Weights of a small mixture-of-experts language model, trained from scratch on English Wikipedia.
Size: 17 layers, width 256, vocabulary 16384.
Experts: 32 experts in each of 15 layers, 64 SwiGLU neurons an expert, 2 picks a token, a softmax router.
Training: a variant of Adam for the experts, 271M tokens, 8274 steps.
Below are experts of layer 3 (counted from 0) of a mixture-of-experts language model. Rows are named router (the router's row for the expert), gate (a neuron's input weights, with its number), up (a neuron's input weights, with its number), down (a neuron's output weights, with its number) and show model dimensions 0-255. Each number is 500 + 50 x the weight over its row's rms, rounded and kept within 0 to 999. Numbers have three digits each.
After each expert's rows: a language model's description of what the expert responds to; "comes after" lists some tokens at least twice as common just before its tokens as in all text. This comes from a sample of Wikipedia text that the model never trained on. Tokens count by the router's weight.

# expert 14
router:488442564516502456463520538554483502463460526519546453497467503545546532412532545540496431627499573509436564533596474594479498455469469398498507484522570581431532522483522473539512433412551506561589500460462464443507545446456504514545574500414479601446567605540539439473531497563589530414512480587512514450503519415500467517444440546552438497586589507515496541504496506483495438499521476581518503539490450520465477412415496516520575523450484430460466424439567501446477542478498504486545509585522594465543433482459485540428448548542604527526504533493385440403507526448497524557637556496545551506489512459444568430423510483526489495481514529457546559469630468422589546473523497523554551433558558559504498417525528520479398451511475517594438495437570500452539499580598457
gate3:524589549472533557482391406390465535494496442490525539416556469485514524412521545566417502482481447487468486543537513479505512425580629575548467545384529508504458469444534466455478511499511498552547504524476460458525524565426525398454506486571368483519513618586483448530470527482517464446540457628471490543541503571543520472499426516573448418514484496511496568482494461512529463584499459539420593450502519424485577479509463522517525481608597465605527532459528509634554480528409628497513469498578527572438456504465586522593483485585544582563466559495491445517436514478590492553533510512471483559497563398452483512408557470533540566508453453483556568532521550453465484498478514465524480513475472581493524382547567538499567481505551482499440519517494475521497494558540481
up3:547428515477464458469540517513557504495439505543495494493399501484443419504522517456452498527487474493434481518515509529428522512453491436365434453507516409522520551528558471547526473512443471625511514481453525523373515578510566534528522469332533434524483508498516468490491513571521474573512507445462446584534458522454482549563566527521515446490522484561415483444546528493440454431535431442653417470521508540474577476526520514474496539468434477413531510498534507497514473441602445521548567514428458443531524458436477454504444534432440469468479547526465579541428511522483523430504502484485414435554429509531492445561435505507492506527551461555503438368461482599543466434487450592504476624549569512484567545414431388533425526531564419497526458427495399545479411465392486
down3:480519515554471508441605508439432509483542403524572449518585571509497524466508462505436586499477468574524584539520438469539555394508432430609525581451467445475584499486526474486559518449478525452564596457506450613576504490559477496385532501471576534512553491490492530487580440532488594513526525460472464492475539529546611492560434593456490501537459623530438504495514477483526539579493492572492558459485461470430512510543556493467503453539446488543476537518505538511493497518555496522441401562532513391424440429569457404393499552555488522493417482571478503563478537480455443442561542446494590472418488539538504504494520524607498456536581462495465530570533437555459524560536553530536492508585450426534407397446498463482448494476516417516441443533554522450526599509387478
gate4:370399512448442521483602447490513530562518496563499544531466543540490552516500487539478409533532500462557472531446399513474468574437528460468558553503481443514468538479480414495436510565499489488444545521495402546400550433443468463531472451484496503526472470523504506522560383555580527500471462541544574569577567527492492445443580489450505486573483468513588380475485624539366463522575465507451481555490471507496499392488510529609566524528433442415571479455439532478509509512477498499534463559647478535499509498575507448538479482580469548498440519375559478540525441489439474500539452564584487449511480486463529451476446502449563477526561518496482466517482536534591501459484594511534525493519393409618531451448517578489545565520486548603508447415524483577420456501500517
up4:560610459441440587488526478446522512500521483595539526386413466427454539590446518504455565555495599459515509415441417639517466532493576485463437568433501483564451486512476456496433463475495524486468551506514459373529498482502505448496524513469453373506461439436509489350495478397461483499510513547510502612502449509513488501449491522445518421499516392490490457466480475482484480497567476512442483514482544514534561398537457405555525476513611496541465440462459518468532485463553461495603486545549549508509504554456501461508443442509504476536580469501519454499517459546507519594384454523517494476458584530527435588523492506551604414499550350474488441546490480506574493480470539448531521565466503476585470561519494538569543460468582526504495423577488417449498519362501529
down4:530533601442508526509568439471555513497472554587509545552458479448613491492439525607582517558438503505530489493462487470498548517475546515556505432523501461472526585506490518485472542534496425534542415529442491521505465541469518334480470559553472523599473458580483501453553535566529537542406483465494482502576478464495473469539417464571516470501497467534511427435552442530504449497560544581404536448537473470566540459515479609458520506435538458515564510541546589608484467537521471459466432540583496548618467510548484468576424491470501542476567530492475523567540468557433391553548548509507400513538583396636399508489448546440521389505546538470440526492554520369540500497498432494455478510526529582506540434493389525551552504641483464475451511520511484455465500527468493
What it handles: Digits in election tables
comes after: " ", "0", "–", " (", " +", " −"

# expert 17
router:523408574494568449463486510516509463452487612441530530531564505489582482478616481437454421559558469486536520435502505481449404550494473545416502542456491548471454551529576531458477439584470527469558585485343481511481500540473486503649561446505509430477425452432534473433532501538492535537502507485515533482476456478498457514447548406443502524458536440455491480517590474488443375531418467487502420469461456531566553518535544536545543522514614497489556596468513488437577455474517527430443459488517539566502447637576581447419487496429408518588498465440578533561475536515503511596514559465430517506499545549549566522502494478555577443522545413423568465527498491434473531556545504484488550415451525482523511530459530535502484461456530573391543530448564541414485503460470419
gate3:489451411512549583460415532540507423530468612461487447482463508461481423492473523535548565541489491356443458490470522514552558601500440520485415483462561501478511500587522452548487496562461541487395441474491512508537569520389516540589536581483491461540446507490510569496445515553471544538556571440421469448556497553569488560535547560565476447527455513482524538556534485504533464546476412489484511520602481503515468460444432503480583518571500505512461463566562532466448511451434442506483544397540533463461544598583524525547409488492409350514458338481536540558470437429454585530449585472504439580482466564596526462534526477499613463476534476472439525479464508547453528449539446431449500592464557468459576508529514529558497559586574487496474442479425511513473517490471500
up3:464560548417547418456581519513492501502495448484567547402557497417463426536460451406477483528531485495490505495444412591546494482507417522471508473441544415410535432528534553471614438588622584441432480457497473502502485481518550583502462453520516503413492487525544531424579478600515480535492465598400509472533534502523509515475438505453600554510470542435450540519563414577534552530510481444402490499543456572482586515530489525435589497505489467532568543472574440456611512480515482445455467517391510560481439498546504434531514441486486428500471506437441513629459461522497489564447452526507397624472467547432519483473521384475452437562435486482478515503455574597472633491571468496470489491447533504533461494541526525546616490455454494494507486499480490474497571543507510
down3:520552436511567520543448557444479511431422484593485533487577457448517443529587557466495458525565500454525542436516534573499500553519414535468462495463457467488472485554600502451478453558510586438447391460492486640508460563440525484526496533442498396459458545459442390545511436525510535436524468456480504616485512530482497583517541375539483548487541474465431555460434551489445537588456406492502480490509461539469460484544436554511542587531445440501564526415494523537469563482422539460441517457556452596478532558549518493434561535462444439490528439460464441575486506516453469526569558518556542623485513573478548472510446491476483419429518393471553457575461443448514427509618489524450485448480491550399480569510492544460521445574456546507560549446517424483489524490460375
gate4:561482436508533519548410516538518538537524521433505485498510444385505482462547566504447522536397425595492494483496568386546475515514495550534527497453497414601534513550537480522624500532491465405447428441471514489472472451546567483547520488542613543553399526555535578475495448557507514537533507500470486520550483464604507485565411460570530470518474476534485427555531474463502520538448398501568467570448514520500506568478498580405463556464564479525545542467543500590457567625498447540463509405498465517504601540550567500520535473525483464403529390504472474538554486412464499481609530469513473452473476552536482573454438579451448520448501546505468540369414551590496500457466387485508435567426458536512522454473560504515458525578540501498478414598460599541500437521526487
up4:523489496503567437515513505390485599476527510448590471473514553438553422578601482465519514599516494562589489466424583460485436423525504593439528543397439462487527518535630456456514511526493563486453430450486368417453406454574521547484467483495496529453463480552539521505482478441520489534493449492496521529498534419526410503490515400423552565550485485606456556464436411565468517554449485405499512501385450508459504552540590560479522516508502494501540620501461491512424508479515529503384452425462552496441532528522579480419588469450529418433417528472491527563496518505477456495531504468533451502390464545511552534435553432422541504544506522500531517454493550431419452452606531533528530476466503465563469547496450495515376490535426551431523508554458481514511501444439466
down4:500498565464629506479496472419538495475453512607611538467556458477489459497571499458517403492543417462531555460522481546508484558498495574501461580460403554432488548491547423438419493493510541485462373498461448543469480499507619400483527493515457477517502477477530500507443474455562473532562435413491508523479389478484447437562515356582480528501526465528431494483485522495449480596425442524506518547470457506476497500532401485605611582533476511462524500525531462521477418502436492412491479399522411498542484518501412568440565592504560456505447495483408524518445478489435480531504545488542557567409548497448470488450521516557528436504497487460527540520528487519543559497536421477529415470512462449497561593482466549525464391578487463550463449482515384505409492447374420
What it handles: Table cell separators
comes after: ")", "0", "3", "5", "4", "6"

# expert 20
router:378551501482517518574513455451484512480428552501458544506397475437488515522498548540479505448535474543463384475447546546611496490569520511506508456583518526539466500548526622547482467374459531371587589521470435539480487487560540487518433457481530530521416556472581443524524512527476472539471484426544552608431523473560493552485505502352444519619478482596445542517579548546492483542470551515447588484510449510416502533471507454422459466465516497517455484485450602446521441527480404552498520485509459495498456419508497556509546468522454534438517507481537484414460384609522424515513496418504563397518459429480530440484465433506441521496504452421572442476511577501540477550527370484493457534478479395506455440541533488396454515507392487433468493545497489527482513576480484
gate0:472438425495513507457525540452537560459497521556553611524528422537472467575531502576535539496594467546519631466497530520488521529554468556413594586609490527531442414459538540472528556441412501621473528488477556562538514456461482437455554496459490529448471493555508557392525462521473494521542488520594519527541456486464499459411491530548415591360553609491460499464485578541526582483565423449395472443504494507498527440484490497445396468484445528534470528443538458568559439516567529506549429527454467535495535521488511402487470548479446458508495556563559594518485538501527367507460477468504536544533447429512488525451487527533545488369530461446459459527516525523548510471461564556494504485528419553538494460518478454527555413605455479570540534581468568527415592469565466
up0:594597596471518478472475519511491549498525434474580451428474481521396492547497533423574557477453556543433502488584507492535492487530494537516486537382515480535446432465576530467533603529519550451430515425476478518581580451527434476463588544650445543449514513501528475503531498504497434531533526488545478537452368476515478494467606485543542429541455539507536564573536528416553501538486475520432460538471519509520434487554507409406514473592451505478501390521446375507475571537433517557554550519519603452459567350501528546489498546575515494473510459509477485479496555459421436551527487508502498454428455493500457567515501484553459610562527440464482496485590464532569501463493528451559480500485492519476489454585482430351492462555547418540445579475447424531443464470459485
down0:455520457498520506470471423564532475464513524506444506551520515525518509552590512451546581476525474518499575575474555506550539549408588605464465527447524463451442493384469613543462487570539645504579615450458506516462566480486424501430538523553459498467499566436426452504486522466558461483521510464590621553484434471473434476439526448469465413416533477523484515579522520474480523572614549459400500494471423583467445461516537552475548442371449493477529484452541413533494587513573464539517486470539429557498433444487522514505447542462531465462490530476459527410512520544487447506510493520486548506494401426462497542541453562519530529449576440474562414414524525509574447545536397505560485461433506491597592572497454474455511500532530547561519531471495555609459598461528516
gate1:455540468556565508413567452492454481487506486523526414556525571515452486412432543496523421528436411501522487424517611475482376535587589425516530508470447508430516569464489525473521340490459503459514503427531521462490561479557555517532516500460603490507472514572516564521476510483442547551586534429542460534525549458494491542421525556459584591427573515532430513442550441475498624486303468528530449564483497492553527528469532527431446454490574492634452574522427517501518486495510499494520489457441539505479472453483476438523455515524468469544525544495431524517489504516537501357520540560492572505522495492418506485477526453492431492524543517531515478486478498641495521544485431499530558568576492472523534490621623408475559473486506439464400545462493490411518525498479506
up1:426506512538491481434550531479445498461521483545422472457541520468496498440560490457570475620497430509571419490498484476518480458593559514507494445569427509449494545495534535525522542433470496460407590464546496530523506505528479482559487532528488575507413604540434501543451420544548555538497544579457431612448475392459495477528551449513582548507572438489525506436474506435581523490442513440542506563488561483426497492505540473409498506437523547579368422500505471444503592471394510477583447443493552577512453519527471554434538525470483527472548519463473595572437475553540482365394431557421449481405572453526492503495475609514493509538568553430520467520460515501434496563489472458516482564547465594384535467448496400485425525435476552529491477453485482462449498569421431
down1:492451435453472426475451471424497434544457523398619547544470499481571493476492506591529478391399356557415517585541578559433529445537505491516632521539542483499578541516539533459477498457528507508492505494417518458565554490445527467552601463363524570561512528480472475475539478538592580453575523543557498540462466526513517482463488485575511489431540578547493562450527503469550446490581587559424504505531483535510641443517511422566492540486610441569503472521510520537472531523481497446456458584482486476534525473465578485490484555524517459472555584414542445484561506518567468587471525521554489459463478567400587512498412486552463525558591546529532464542545511512498479538501493488487542426475446563583415460510394501487478574530536548489516543462446532499578540520583475
What it handles: Digits and country names
comes after: "2", " ", "1", "9", "0", "8"

# expert 1
router:518548622586577473476419423549547456465474485539537557592489553465505556634515565497511442506464497571462449433470563452553471533514600621548456474477504545566545416450524482479515454551547549523413527513497481516495409499543470466504488408421520468535486499543489528496497505608403523473435419471500556561488476568474494549521437479426562532519487487473494503521563573567414509492549534509439478513543542619485449614478592520478455483485522479418515500509525453450480497539428431426476530419579548522542473493565516556460562444503498557538525422558535582460443457577501520583517433511534524533397432424461452468475426432471456564450542488469568552411471565563488517531445539461496488480540514518478443526475526486466509419474438464613381617534523509449480499472454535
gate3:430505437566584603565481510461494585506479489540421525465471426514538581567556508475496491414427447520497499495513439533522569401521497484482486582437470500474515561564482436439499407455539554509424450460488433598471489550486502470571456462511447505532528435477538405432495458513469496478489502518474529384497455503473459529437510440545493450522544479455551512575512512471410395574544456460518514454487562455442551588474415460536478474486465415447536497463472466516455646478597489483447529534516478527514476620560450540466554544434527480488424549490489518572586371513544465484633483495482571520536530482479479464526513443561481502545464466477520559533540444444439607556561495528425501538499406373508524527525467504461544485430521436536443575531569520440408474497539628
up3:451509482589427520361497479488485572492515465524471537600440492486593511500526546482544394581512490442470457428479512574525463460535516425559426502469460629428544541544539507550606488462561498493549440456435438509456453534452507425556489461505473534461519425530495463551516472486517434514544490464464508468521517584507456488519402517526596535549517480521510368507482504464453467478491518488555612518468484456540499561465469517440440352483532411489548491401434532589456572582502581449424528517483534539569462535521529559468493455541511516422438588535463499445405524442525462453628557509602538466536416519454435502483502410510537517516441447535526544491565460468474543541501490534492479463532535468501523490609468446459511458448568443533506522497477390428369554524551534
down3:507522543537549536538541462541485564505507489469521580498462575492425462514501490491557500434530534415518521499507560498502376550482515522561477474513476530497500516514477478490510551519558618495568530575450544391384528415489513491546511544511470459424435504572425479429455442423558466455564483535489540518452479513545541480467464535603448527489532493444443464485564379526531512515517503531442483406546479538516448559403591413529424462445534531534510456496462485415558482480536517472527550566478451551420497504420420476471508586515401579503495416408464464529400553406460445462491567515511538458524413538455580533371490520390416538435524454502567537468463497403576543535526507461465475513542601553472337487515482493523482560529500395483497523468514402460500555547523533
gate4:451448507502504349551430524535514402423499466453495498561475534482514436471465520539519527498448464560459524419476524542479589491436460508500542562419417547458501417492609440546485516440521581551482456426459462410550441463523483511552421451404509501497486472421478458549460492631505546513440448463536461469523491501533484570598433509480411469437468481503475485469451516570469530526482543519512463437532521491466465572532432516499505541495496528438552507516518497583471495515440452513349462388562523512482494533461520489514480502458654411447458504570453445359526457494510503481654509481561609509498458529455555480512525487543517611615538503547519497545468528544533478560463477545512535579521575541402505576509569541461536435469456533526485587514486589441469530522515440
up4:473556449459391580488542519537467499484454548536514561457474425499538503572487430453566488482467402479538574508593446497458464529624504593433468394547553413613546548463437555464514555490465552380458536500510516484394558551498502582527532532501440547492465461506544517474510516520544475592430547448474566517461497501554521450450575431503544537529470512537563541465486463405621525469587505601499557473563484448514442471540497472476487480451534533533555469509453416387473433559572504448548516479467505537534436515415504499467526419601411490527478525445537540566463526475574485540367545389405507565446535511467541487462505517487492445480514544458574499433522451571550542509494455487465428477547497535459469428612500430543463474479436527561563516595531486473458549513499502
down4:544492472513579445420523511500417475477492416506495475497525517499560538559529449493475447517445432614501553454474544501528539457539606514477451512504451445509404587489506579432511516467542506476497458524481481559511416518494582537457484415495425505579518486419491432570514464534575435593455492446428538455575514454495472381419544518549509425523451525521399568571472463434441551542522504542533540464434447530493386458579453474594586458487524395445501497520486455526602446504511496457385464470472481541492493489484554425352534480494530515550547596475497541516573466465537485415478452486471591484498479410444532558583620429516501518454434492482465491503594426620555539527448501574495545529479506523516469532485454475492437413495541536483514470551558544461447466524420437
What it handles: Digits in years, scores
comes after: "1", " ", "9", "8", "2", "7"

# expert 4
router:424511519536490486516453514509520521422626455526589515529420462569564529484533423562463433547435480553521400503593476486523522522602525460498567495591481549444496541486558569394491485581496492501422445440484540503483389555439485477467431488449467514569423480508557480678516575529516514526494495377561510539495466488466509562434536456542489520428440444510514482532464527463510549504401492485519494491525545504529465581494491444390465420469577566480344454486413501502509437525524538541496453614487525448560435440487485560489513494453466522551466534524434532557501515522424542529436517410507495601483580542442503464519405615559506499555485525470451493460489573580508525605506495500484614432555450525481564582560506447521541488483492464528500536579492472480543482515536466
gate10:529560511467504619585468460506570478471395448436557544484565510501597481403510514518500514579522462459392522518542526495458385496544450441529489534483446538484488603491452407509632459410433497479544543403490483453467472553534523526480535473499609522476461508397481485470394490525425520453486472459480497572443447562478429529553495541460532509453469435491465483547522485467506483474499516462541443600527546497493455451537483596599463528497500603553558562536539546487497514526481529574540551417491507572617496477517569395545566441493494460421476480523540493454481562507536506472434568490540468466434445445568499489473530482565500522450524458478490475518357556530488520546526479489524607550538488551573510473462358574563516565470465508508373479516514512589495472476379498
up10:484573477512528501466497489532507476484448479480468441555511446364500538494475486423494488564383550482462564492473499493456464522549494472608555556555521614487438501510536492516567450498583473456504505398536462453539499567417459507461496524475534563536470571425464444526451498530526544605376509503403536535542501500477492554476468496494447552452441507470468433476574415482561486621490551574575454581483456391526571484433547586432516571546509539551480560546558481543440454452445489566518452466432553565565550475544487481508390590441457440567495563565505512472552593541525481542523473504564516543527461475604433460474507509443555483534438531364461541460463569518531461598428466469431554499566480476514443438499477506578481493430507490420468543394468531568570479535522482
down10:477548485504550533488575554431438500535483416486508446482395461508487408552430469503489416476466425465508541435450508464465519543463480617488455447501498461577512489477617617533552471565542547435524582525473465527400442578484586535648529528547473415487452518470540460583458604483494431510463605493485450460586606480448518555441470436494505468490510490532490565384552400490510511525514490525497481528495489475516538558427618413534514535456478492492558498526481531432554532573489469420498548553508468471536490512490466501409383566497455494524532524562482486527514507512477474537523520506456456544475422505472542489479440604481552433554595440345465595400524482449518467471464499432549553442435569513468539516569501511510499497559507519465461585524501401454548504503438524
gate11:486524532494569488511391504587510571423541529465556394522540504554550503506603488479489517502502488601440460469462458495439518543466442474444467526539629507395561495511499526490456586440527528503511489390478526539495493464406523495499479527437449587505343492519560539488497497496516513538429445539484461486557475449566516459508462522586512484452505592478453508601530574411420530540563447498498498406490465409505432447561438500494465487487562552434416507515611442607495492500526476499477505488463505543467510490498490561545573617539505480501490513453473532530503534496412526556438529509507468509539554416531457517494439543494567521488392567598541445618520483514507556455509497509541493533407388477533575536478560424479398436568398411503408500539530561547539560517467554
up11:488444462481483522482622536463573453596507491469529491536401429453550449541534503507422427457527451483530559507493551494556455453562524501536398450457466458605436489501484472479497393548423394475554532522467464491529550542559497504524417465574497437440520522562444516551534575575553569422549532496495524549543579502535474481499592498498488495494549455480499534437544462603468494515467446413438477597567506543490556518424495540506499461509475441580531479488431532411495461493495538489436431583478505423455457574507502453549451443489504566477485512531468478506532539572657490483564498500588568516435424546503587484600545524542473561502614465484479556448477465451613483445545566522422488514593523489544519460464536579505569531447478570484511490494503366462504441398566435
down11:533530438440582472609473513477534493480594550496416433406481518503584469450466564486452502511463461575513552595487424532511547437477548530549572536549437475548447603560489426511496558479479461507457443466501494406438483536549423512467446565575535479463512464557474480469549505541440568462412507501519530549358534450423554534542539497526532498481479449530534573615525516563443457550438446507490510452579422498566597550545523524433500455544543518485404500467404538522603463497455489533453480490504434352509459453519389513557483489430524483510503557434476436527531500554550593544516483516524558521508571519504430486497438561550528553491578474563509446515481441581623481509537539538531498564504536565505456536448530541455545577498444423587456447456554506504520458420579454
What it handles: Function words, infobox colons
comes after: " of", "\n", " in", " at", " on", " to"

# expert 15
router:468564495574438500639450527602507489489535472545404561477527547519463569483384535469469443511511465416434569443537489432404520473604518467505425564531537595525536541449509530626483447410462572496466505400570516497595564473550503428424525431537573483508508567480541447539565434532418415461427556494462487401489518427482442489516483609505478491523497520544479548495528399463465604568449466602461598491478441474542497504380466525554530488507506579427473474535572504444526401544398480434513522453485492529551482541529505534527530435619543521514478460516537500517455505552447513459518578509438501464467516436497497505455476496522576557502493461495531580556527516463506516474486536533568468514514516555421456511548526404502473539475514546563454547508465547531565415569462445
gate3:463450538530415470426479509497512529450428476617488566562481422509483410508509527387512518572540501554514537607469457503471476481544554499523537451537556552450562529451515486469488486560393596574538547452511422490511533573500500480510519475565455470508446338497541522536479569492414559504459450521589485567548455544465483527502413437546456539554517474517512515554521525533529490420550586514545554623455524558517500598542474514498535450420489494498447526521530449407539465426476417458559517444513512466488562484489442512511534447405594477470597539486589516494500549564508541547487478481441499455625456593478491493447510441547573498415552507546564531476480475583563442599457537406419535464482474467441501546430536525423535446498528421508489497440442565507512451522365460
up3:481426423547499444583462501494537504518533565463445500566458516577496458528527520537416402528561398521569576485568571390519487524476420535473563469471573489514490467539476519484447509509512464494550539445533442516567502522453530456462461467449389532537474496431438459483428524425481458430529516504563467487379447481501577529492528564584529417509427465364574491506495457502479533457491409531428497597529458475473534403510498467561425540508451549443577517550621595489536593523538559466472513472541480446550532568521476467404443405607483519493470434427535496523421515501427463482633518590559432487508498490505487477569484523463482466474384467464541544525481411417477527448509566573527490487458518472465525610520523488501478522513555485509519418484488476512572397505584527
down3:507559550373529437441491508450530482418544491481460442585606572488513448540601439414611553453419459341434522458495497480492453506468565528478541494422463517529467514520582511567463584455554514508437403460485518464475515491435464485551536580582502441501561467578565459469501470481428469596572445496453622490417464506539485530574505438483521556481459504463520602539528484525542523565549500556542484514460510533482513405569530507492495515520517477526458434501505457562513450452455555538543473508593473436431461550507530571433431543555550489478519469442455488462447595509540537621456632591420504515548542548543549427464524531532454528503466463492498600495509536466595546510540471553462499429460541492498447467533457594583532466474508467460584490468483526509529490598491447
gate4:557522407487494504547468551433539434525499596488459563460352485508432442478524532495485469427481531520537379463591483457531484406548454506543505515440489530551492394494527476484498463467488491507436514579578474507613502382514455428494509525511519437574526589519388466589546535560486487496506475497581475418581503480522478388450510612483400553499532495502523437476460499494508484470569516469461498509557478490524543484455430447545383463569615488434498420545535575549529533529594545521591542532541481527520530476523587415621506422473481547530475453477476429410542453475391423529531461480469507537549496484515452468439557516455511497493471515470452531512489406500467450365525492433482504548499496389451518502466550460500561418507477527593487536479451473442497460465547443
up4:544548477539495552515537480494595537484487436546486461614546565504386474600519598458439433519451532516466450502435490505459435557498467524449591451533540447339569501549457526495534534463496477546559511506533556566471438534552471462486491562621487470459480433591568604404448415455491530514504444505533499488527442506509448491534502472538577486435553547523368548474497600552476454527532551522603455401428474565486510504519529506443459604465543389489554536447420456416460528496470425540440525479524499490474497513504551621488485520497489470533498459512433516491520498476569481474424494482383439530498474489538612512526474484533429510566555568553619491502455517528509468515427416544486464398419430545464514458517470466485471424472425449494479463508568539503435497528453540
down4:501514563545528492346470471460490479506506565471570599522479447455483504462545379507522573521384524434542567573501513433358496475560457484491484520489547503481471547496483524526425577511513462520512411501562495520527456482427408440528553538517481472464565471598539481525513480449382480428479510520491595434472486434508584546491474494603510585483568516526570487489461446482424496521502474460603521534533558417509516485571523497383571373480518564422439516516517491483450389488493626559535512528476490501481546470564541537385450484541512531456541548481492490501604440458479503568423562517399572523474545494462554476589493547497521483507480521530466508581470513537495559525536470474528487522434526492531503401478526490591534464480476567468632423466558436533542405505456494
What it handles: Digits in dates, stats
comes after: " ", "2", "0", "1", "–", "9"

# expert 22
router:498501614498502474540542526503555571438509538489528523420502464441471492497405528487573399495499345530557504544556464469466485522572504555523521461445495559437515467478518531465430571520560576507428451513477581498434412536526536585453558462448542588518414575510532507502486497572577479542513500460457490568628505542440512502498402549537537456510521486476463569491535465495544472568485479510560502375499466526500469566562493535439592484622440443517480445537463462527442556514480435508504473483546485487517543442503561540471537451515387460383474416492518509530547495568411558522598572546534639389529489523490486427457474463479509516515586486518496530484544467464445430520509525552475442502600454471567536467511522411506477498583484555592489551437615506514532485457455611
gate0:504492498516527485575531513500460534500450421477587456555561478426448501486477471490613451467396526496563537540505527520473505481513541478497558463448487530497447582538424583513488498626549549578434509486482511395477446499432616487517498532534552450488519499569594598553520502554519393603523498427492531448438464519535432405468498445478390530463504513519459493596477550465452569363494531527474497505470598526572424498494474490492546432453409428457614461481503493480511526564409425474524498461548439525542570432499484478492480464457430482506536579517371503521493499463471525530545560535483512561509514574549507496559511546409581457522437490534463542422459471491464458538534562508450585539605494480574491457567553453540427549493484554486368500447501570484497490378482541
up0:519503458535513480601499499546536510509386476429504526513511490509536490517427484458498428492504517557563476499476539530505491473488405481556552459570545531627501430642470439572434516459506560544474452509526502463614501490439533448535487532562549502448470455449508537524480499567525450563529466478584576470498484428503428440585474523489503565492417550438569529486442448464538496524479461439511542443506559463430459577530532416548502468539570451439501548548540564473502509455517441417535484522482432581467430467514514414508538473379439451527470499506496532481485535502579519555576529435481475568393495673544461448441494553526459393534458424494561541519552439514544557564517432503572542656508537423538443511535470515482473505452419536485444391494584558430553550512440537
down0:568573488551480561524493453549434539420457424563574527541478587603403504450483510453522427462477410463472515522519544505462376563511492431435547468513542500455465453441554496470473502525584455532450544585577492506486494512465539425448489518469532498463608550416509597515437325486563431567489460608509525486613396400566438438523480513535510562480403498526422494475435497470523501505523500479480461428550517502559452477550545493510602556552481486514649445457503510440529483477565536510550522543552472567600525578533552512510452411493464398507495475487504467461445569514558454536454528519509434527515528513595535471504427386461438450501457540475428538486531464526485529462558530496563507466370493538483551511485538476498453556513545528484460548504508455574499548548487505
gate1:509448575496481427496513552487535545561490464524413496532501491458597453355536429453498461558478562557505521488473491526505459493466507496417513476534531524558482506537495559608363469420490498535504473490524535498457439529489426562533548439437486520527472584519447535470572476640508439551571452499434483480497487527516400459382569513419534469557472521542432441480459574440550466498491550469415484520539468480515476533597513564527507527484403515465494481474438530594416510561470484547469472497492499469545578536510587523497490415420443491398470451567557481536463613601492547503486449515555478495551547424494477457526491399455513467605489562528393533426549507504532383593554498522501526525546459549552589510465577554514497571484548570513440446486546580572435576477467505
up1:532496525507562527491518437423527400522467426514468529562542443625547431422525489556481436576546537491460606483651485585510507457557514441546521488474559469464528567472534564530445472534487516474424440473574512585519473551399518515481433467518568416473492481506471495526540521540532472595581566487503398547540374392558488451494457461513508576496540530537456491539537508491455527555499464410552577533495531449453442515454568524540504469563566554470539582505481511388518568492578499504435578490496567463502576474414503457446410378462505507503461391464393504554471530459421553503420516510559485464495482532549415532499520533454504483469483567462473536405506473586505462516556509425434560516543490467585565550533470447514454556467482505481468505595550590485538563492526473
down1:455514591451524467544528496553505566523468461488482485432563496559446423477444378417495481542460481476504520462531488483542478498578380558441449543500555564456424485461589557490477472521437470482457589532459545427503510568530441526515522482486415545556503457419461547532454493554569591524439560582546417560609484456462508522540541455553497544514532520597648474578555489485568494524578489534400468502546532453507524537471504543529583461507470476526553534524481424474522505607577484533508459496546594488470500501500550507527493453370469544551492573439530524561452401543514541503454484468508472443441482511458400451548555473346505453504505389409505533604475521529497511536508486577472461496488540523446536547533528429464498593380473513482486582431483560552528529459504429
What it handles: Digit 1, by, verbs
comes after: " ", " (", "–", " Succeeded", " his", " Preceded"